Below are experts of layer 7 (counted from 0) of a mixture-of-experts language model. Rows are named router (the router's row for the expert), gate (a neuron's input weights, with its number), up (a neuron's input weights, with its number) and show model dimensions 0-127. Each number is 128 + 24 x the weight over its row's rms, rounded and kept within 0 to 255. Numbers have three digits each.
After each expert's rows: "comes after" lists some tokens at least twice as common just before its tokens as in all text. This comes from a sample of Wikipedia text that the model never trained on. Tokens count by the router's weight.

# expert 25
router:139122123127122143137124085117153160081168158101138163107121097102118130135123167124101150129173190113115137126137109146118118156159168155170155181093093158086161102100157135139163112137130082153097166124152127106141143143108092122171157119131153167149115104156133121155098124126105133124141142126111155116104120098134124134104126155137166140133177103168124130109103109109138130152120
gate1:097118136103090134158124104126098096135142150121118120137120130164113151165121101120105113133129154177154143110074134116129107108153105151135125129130119155147163118149145106109119140135117130077123166118131127105135137142151142143138136149136103125146143081114128075139181145150121169159122099145081160100143197089122119132161152129112093134113111114145185140144077075170117131136122
up1:144147141139142118101111169137153140133115144158163111100114170112111105127117124155150147142126108097108095121141147142091145137114150090107111103152154098081083143128103156153118123082147155173146089153116145139138100120111117144116117122109127106092115180136102173126093087094159086101106152102153068176127086151122144116140107134127147097130147130094106134111139153105150130112135
gate2:108113150153129151137146123138145162117148142124145145118083135165134187157063149149124076141137135113137146145106166120072166112138176125117122101121129116119130118075147099138118122120123112098144130124125123100108158117139147110137104144093070130097109116120112117124109079110110090116147086161098119196100122103172096114120123148145139154123149111103134126096116130141101150152121
up2:119162100110102095160114121120130117132147121104113102141094103159113070074158172140104164110132155147112138121152126116133133155109115119117083140097109115106106176126114138105174093154108125131130149140159139117147190125131131147125155142128101149152130106107137137158131118140146161049160167139150123121112143113098153166111082143083133149093135138158121145129141144117155107151133
comes after: "\n", "\n\n", " | \"", " \"", "\" (", "\""

# expert 78
router:122092141110124125153146150171103155126130115129125141106163142120147139128175121168111132140140117129092124114134140159097109119183107160126176159104086156155161124140117129177139139146145187131116151123143094183139126098133103134151138157139124155146153157154111107129158117129102153119141143124117095104114125116100087113135098179149105101141154133102164132117089163125071121165149
gate0:112108134137141104175143175128148116135137112151133095122134101136195134101168106149123111135123107145099171147163116120131168156132115143140121141091090118185144151159070171154133074141143120114123121132139088114140128121138150130110160150145118153096128121150142111119128154141141128108153133144145133086107085145134116122093119147170134178116165106122157114095099129093115123155171
up0:151146122113098150105107104125113135094130134105139161146130181118067115162113130103131168123140150104126075104092137134133065108117129100129142105164145122073108110100176094107099183106091130141135128145103177150110107135124101121141105104090147110151121130109092160119148107114122106125121139096128123172142146104132131142159118107099142105133095152134110126167147128161140149112101
gate1:139108093105132171151129159131164112079109095153134174106131168147114092119173122126075149124123150122128124127160143134106135112133127144119159138090124125127140112110154081122128146079123133145147109145165109154086096097133099118144129086155140134158099130150101139104148101154167132106132158142116172162081112098137120100178127135089131156150156123115104167132123118096093126132120
up1:164094104112140160154143166131142125083107090160146177122132156164107099114172115115098161108121133129138122128165132134107131104117119154126155121102113126148145093109156083133132139095111138140143096136171109152093091093138096127139114081145133136169093130150103127098149104153139131108137174145105165144067105091137114091160116130107133154159158123128115170146126128115096124123130
comes after: "\n\n", " =", ".", "\n", "==", ") ="

# expert 122
router:115117094110180146106137139173164107103140131119155167124167152088096162168117134134140156161137167171141142149188129133125165126087124154141153143127123117115128137121160128157143098134152108125122121166156144108150157139131099110129093131123129126123101177110139104136169110129157155139082132099083103135116117107139123101167095132155119135154144135138083096145170130124111117166094
gate0:128161088199119162180135127117111117104108148104140150114135152103121072097106140142136136118092174128127115093152116151121143142125129124148163130086125156122184125136131115136140111123113111184108118106136157109130130145100089140203161123101127100127149143138131125167119150121165111109147144123139109131127118089108171092134113155101123132146130164105127120098142153102079141144144
up0:126095165071163111106112120108134145172135117136115107139114099143156171163151124120122119155157091115137124151085121120121095137163144121101088128162150112130080141137112135123099160090135154121131146141106073161078126128129151138085125120164147162115117111149112135118099117102094122153112122137121114143151184176147114150097162104138145141080112138134134140150095112145165118104103
gate1:178138067138102127115112097132138115131097110128136105113112135137126117127122144089160132162116131104103143123185095152143147149127136124170095163109121111107098126105125131140186173110123126100134123173158151127138099105196138147162107110119114087141100173127111108172126152180155141096154158116123093101124116139124149137128101119113174146127117128140158098119118127133151110096149
up1:161142072146115118092135102138137115115114101134130113126126152142119119128119133075166141153111140116103139118175084148137136139127120146178094177096116108101107128102152132136165173109115106094136129156142163116136084096195130129152116109105128087131092176116113106156143145162149137111149161121118083112131110132123149144135104111122176144143107123170166100127118129139158109110156
comes after: " | ", "| ", " (", " in ", ", ", "2"

# expert 94
router:174079124090132128166128138153127153142096119159129151127109159101137134095122114112130163155094110148154132151105096124097146150158096133100161127149096166128106159132155097157161101155174136122132157105097129147140126121094128137107119119109110112175124117128153128166097153133173139159153094088148120102110117146172164115143124159113087152106128135126140093127088131160121104176122
gate0:132114136095104118125149146181151095138124089174168144116115132142134147127088102104119158128136114155160145127150114101106108144124071195121100114122104153138110150133141081145115087160147149095100159100173119095148148116158155166106115139087123158154145084098145119147126116149124108111125164113110126125158115097124121153144084097147157096105139117143140154151121151149110124131150
up0:137127148108153100142156152099164121160123096124110162102106123142164117114109105126146141118155101174108123117104144121140082137080105149135105054152103084129134169130116112107124139122149123101094134131158122157123104148173078147114138147082180146126123109134103127136131150117135103086136169124123141146127149098102075109107110101138140099093166132144119134168118132115114149111161
gate1:155111137138177132101105126113141160082108141138169099188115150089131168129132125148196125120122133128114122135144127108110130131153123118130137093119133138152133098148154105088146109097107166165148094155128151157122112154125096146113165116174118165136135101170126081127140093117152132149118129105134105115137131117143111128120143139153110121107123134129042102140098194115137136132119
up1:182088123116166134104119129120178155098100111161138128159098162102133168099108111140194158114135118154130129144142099120100158145152103132118138080127112138158114094130151081103179130124134158136144112140108147144146099136115091146097149116162104149146140113168133097135132102128168141141116118104132125127119118110160115149142121146117097116112127132140071096132098196112148123148123
comes after: "1", "0", "3", "\n", "2", "4"

# expert 48
router:131136118127092106141173139116143160122121117093118117095117137125142097119088178125094138118168133162126148113160119157111144132135156146166137130114104123114159123139116146144165141151134107160090138116146161143155139113135104112168084143156100110156170133122149144080091089159116138141139158104170143175093092117128101088120108151121162080135153144131120096104163117111163116157095
gate0:170159123170120119126133102104122101143102097108090120111100083161134112109111120147098092074159091168137127141133120140141147153169096138158133104117118128165112174086117129138117094167158112134136111093158114154128141160148144095141113132086088099143137101103120149094118149153148158139174123172153178133153132123130100113106142118133128142111117161154120132164147101120124099121106
up0:095071171113124128119128148141131138116189100148146161136156160131152140152113150129126142180115155135122133137157103143095114095065170119116167144153128108113173138143145116128140132105108130132097145139128146106112120110140091121119106107168150135125125157109118117145102096121122053142092149112132086155099130128139143156174088146124151099127142108087119125102102111107128166113149
gate1:138127109075121125135140152091136183123120105125130077112087138129141142125087133115089092131152109132124121108118109138138121114133114110118140113138143119097156105104093182135148185137178118126126171096120164145142113119127080159141083204171102105149152133111132167113087085122118120166143167137105109147158122123113149082141115121138139105107113108138121119119128110120146129132128
up1:101116139194146169138081124143104069139096158150145147155162124120122116148173122130160162139105123111129123130118142105114129134109128138122124141114129131153090172136147096148103082093078150106153101158122090122110129125137154102106161084097149132090094138151125078157160170133160122087116092119135124099120141121141134164107137120101114155157134134103123144150109131151101144113134
comes after: "\n\n", "\n", "\" (", " | \"", "/", "===="

# expert 5
router:134098130097108112145136079123085154151117156160171159098127150124108128107109091097137149157086098141153144148123104093123129139111086107099142148156118141160122151101154095163141106118164122094097163093115112108082109096101124108115094145114163126131124135102155145157135163129157130164121100095144118094116123151153150149154138150092146135126141151099129093171149139167134109162128
gate0:132164147103124099129167134100094110153122143147131121097163128096099115101106126122130172127108141161155141113098124111133153097126121137146142170119135130091093128173112138129116100149146133112180140105132136090140129153096156151116099102111117100133134116082124145166109135144105194129161134117135148140122118132174140148152098173134085141124088109145172193093144094151130113130113
up0:120116131101126115178128137143099103107103091109094165131118126184158132094132142142098113146170154098108147132129143130118155117136132116105117147084093141100103145125144137146147139179132128140103156119096119177138160138148163073139130118126091133161151138105146093172124152109105121145177077134092171133129129119142132142124116121151146120118135128091142113103068163139122124181141
gate1:127112137123128107101133140139143143095106133119144050169131165076126137137122126125118141124177165099121156111090146089145116155167126130137130140129149127067089132135071100099154127111119119117171129117121116126118155128137153118140093127131094135144136091110163105150107109120140062167119157133142096061112086102151124133117149111118138162123106152098158132104123119133115138132126
up1:135137158144150138136089148137133124160157143131126141101107079156125125140158133159116114117141126129105103126138126138097132090092123165172115101118154131170134128131142172138102131129089190126086101177156148136145126159139137122131160164121141104102131163142082117120172100112070156100139153134112128211134147128097107114140103098135108094130118088159114122135127121112128137137149
comes after: "0", "1", "3", "4", "6", "2"

# expert 19
router:137099106085145135158115127124095177119094126166122165125108121098111121109090117145145095154120113117106138150111132121099119116147140088092169146154091158155110100095158096145132109130153134131115140140084151155137078114117127081137148118154120114084117142096138126129105164111110134150140082114167077156110128164105146168152098169100119095146132151094152099133103127136129122149143
gate0:135094150109136123151054155172122144152132149148110169120110101140111131113133111136151106147176130068114087147144109110121095096098097136148133109126140145167157118099167163112106098144117161142099092144105153169159095144113157110122107170149097115102136160127099121112147150089095149142117098132149128163098123131079132138155138111144102133137108134158128103120141165142127130119142
up0:129115129145159165130122147156180127162148106121132144114142106124123132135153116211108091134169153108126107134119123145125108113120155101141118119099121174153147118121138158154124120113123167110092117188117137159137126121130159120130130165148127114072145119152063103086155095104092137136126130164124106138131127135047107139123161107145096120129140112141105166123158108116141127126120
gate1:096119118134152103041164146121110073103154148130107147106125136116134137125119139132099078133135142154154107126167106111137159134134164135110140108131160120084149115112151097149130127179106165108096115136136104114143167104110108120136158126149159145147162112125124159115114088146118111140075144167160071110117068107106108135127104107160113117106119125114151151140140114132134136157113
up1:107102116111132127105138140095095128104115159179090148135090134099122152118073135106124088136105102131145140143113098113134163142153182088096164123158110149120130083089165105166136122106124152123108133133119106105129129106113121084140171100154143125090126114090137172129078138123101124144112113163187096118131080147115113160135110140130112117124099144088155113149133118142132132148121
comes after: "1", "0", "3", "4", "6", "5"

# expert 40
router:100121121154147100155143157159081096109106119129133147151153138119097084131134131082120131165156147104166148150145145104148120111159099141124129172144172114151118102100155115164163093155151158103117099113139134143142180138125151100124094149160120118107111147131154094116126149092133161156144100101155132103120099100137117155165077098124087114109109147114111136120129112177144139154106
gate0:094155134119135125120129134106131116104151148130106101130095136153149093131124111124110086118105134169145144108131187133156150138171121156126080162135142125139136157113108138117079156146137139112147070127144136177071141179093110124109115117095100108145140141137164122154149122149118118109121130122079139084115125120096072098116123115134127084117125143121119120167116084093102129170099
up0:153100142123107161125110120155126151167139136124168127110171112113129173161161140165136176129155118081101110108099097127081108132090145091156153085115115130089111127168125135135138121092099111124116172150097117074151109088166143162157155139139162136091123112119092147125141134103109124143117136152140098168124135136134151140114161147139155171130164087146135149121136143116132120108134
gate1:132138112131155114121197131129120177096142142168133132096136104105109058093122089113131109125185129070132145151128116122145137117136098134112158128167156113163094125088152125117102113154158125120127087131158143114147137119130142118111138135130137123140115124088147142132103175128144153160118130159169136114132145144176084141133137122163081097137120167154135087111116123135160123164112
up1:139106108131149151148164125154148152129143145166104143062138113114092088075119087130142113164187107095140127144137101141114140129123129136148148123162126158149076126113135132118109108135182130110097096151154123121144152123144136129134119149151167111146127123124149159135126130134149155139119096146150145124092147118176068154125153128137086088134128156155153118100090107124123124185103
comes after: " | ", " ", " (", ", ", ": ", "-"

# expert 11
router:076100168132171145107133154132144091124134159167139149087143155118132155129170115136125138179103149125126149172157137122106105157111100156124166102124182152134094146121156137139109132091124121108082144126119123161095161149100119116119135150120171099108137161136115143091109145096137118139106136078091094168109157117135107108152104142126130126100137112144132092158113152144096108150100
gate0:144118163100053111137140107136179123147176125125102130106083135138134137125123125100085107138115126140160141126099093117095106163141127092085200106126146150110116130112141159140075122138091115098118144099147160126142120128124096111115146134135114100135129104114090198120123113109128129143124097110119106155115106129114135139141115109097131132103073118126171085121149132131099118106152
up0:159131096119120126151124143168103161120113112117139126136193116124106100139130153119161187113141130141115114113095164131136139102129173126174089160123088076116145177156106084104133165121148149171136108161136160108131124113117139148143098100136124148101138159150133098129150112171125141116163133158168157123157145117144103146123130118158121110165138148127082157133121111096147147170126
gate1:176096137155077125131123159142111110165113151133125142115107132155135118130155117100167154137171085117101075144128122127134102122113125133170186117094130124151127111151150158138134117108150102081110117127129107161086115118121141140091164178113113126105119097102132113129179163097161107130134122137098152144103130131108139114162110127117125131159129096199121124126150162139147139096085
up1:154105167152122103145082142133151131134094108122118136135113131144119097093153131103136141131140082094131086127130096149170095127123131127135180121081111122154138155171108139116137182107133101126124114123091097143122167124141128132141163143121102121100124110126101115131156156091162089130161111138110162113120135114095174096144118155133147150158138064180107097125134157115134158132086
comes after: "1", "2", "8", "85", "==", "87"

# expert 111
router:073149111171146124170131148145139126107156145155152150134168131090127120131117130109131122172120145162162163160145119101101114101117115090105123142127136115154098164110086154168155087127125170136119122135166138138143152111156149119087073115157102138091080133109103139135135111099138161130114113132106078120137101109111142142149126112141108125159098160131168095152151150173116143118136
gate1:115118157147162090134102092112117126092161164155147118123151092112115152108135129112147109112114136137140149160140117145098145139185163109138126124139119121121085123094118127149161139123128182198130162145140135160154110106149132105097137096112125080096109123093111155106118112126108114136097149122119107182120086148096151149124114140170135154155136087115170122155123114141110107100175
up1:142115090112081170101144147139130117171106088097116134146115165148154105147131148161098145130136128120125119110109141121165110105079086146131142122107140133132173126164147137105086119139128080055142111120131135108103139152115118153168139158148134173170141124156141085134130133134139141133156115136115160086138155119136105103124133114097116099103119169136090153092131138108139145154078
gate2:112143097136118168150146151100171131149138097079148129078137163135171120138123105176132135119114097148136146125126106110123102081111072161146129098109141109135147124150095147172100103108126102067167106093145096141124146121116127143124100128146095183099123107109129104145138123097156145136167127151115108125106110115129130131117128087151128152114126145120111167120110155147071109126096
up2:124094147137118125117133142149157131157097100096105131137136138129111117122122116152088142126108121151134094122156137170129107126181101137147153117119078173121129124131139107123118138125109100101133107076114108141063129171185106140145145133156130168151137102121139081105129117116159124151139130145156146099121125153098112110112190113090100171116142173139110123130134137110133125163057
comes after: " | ", ") | ", " ", ",", " (", "| "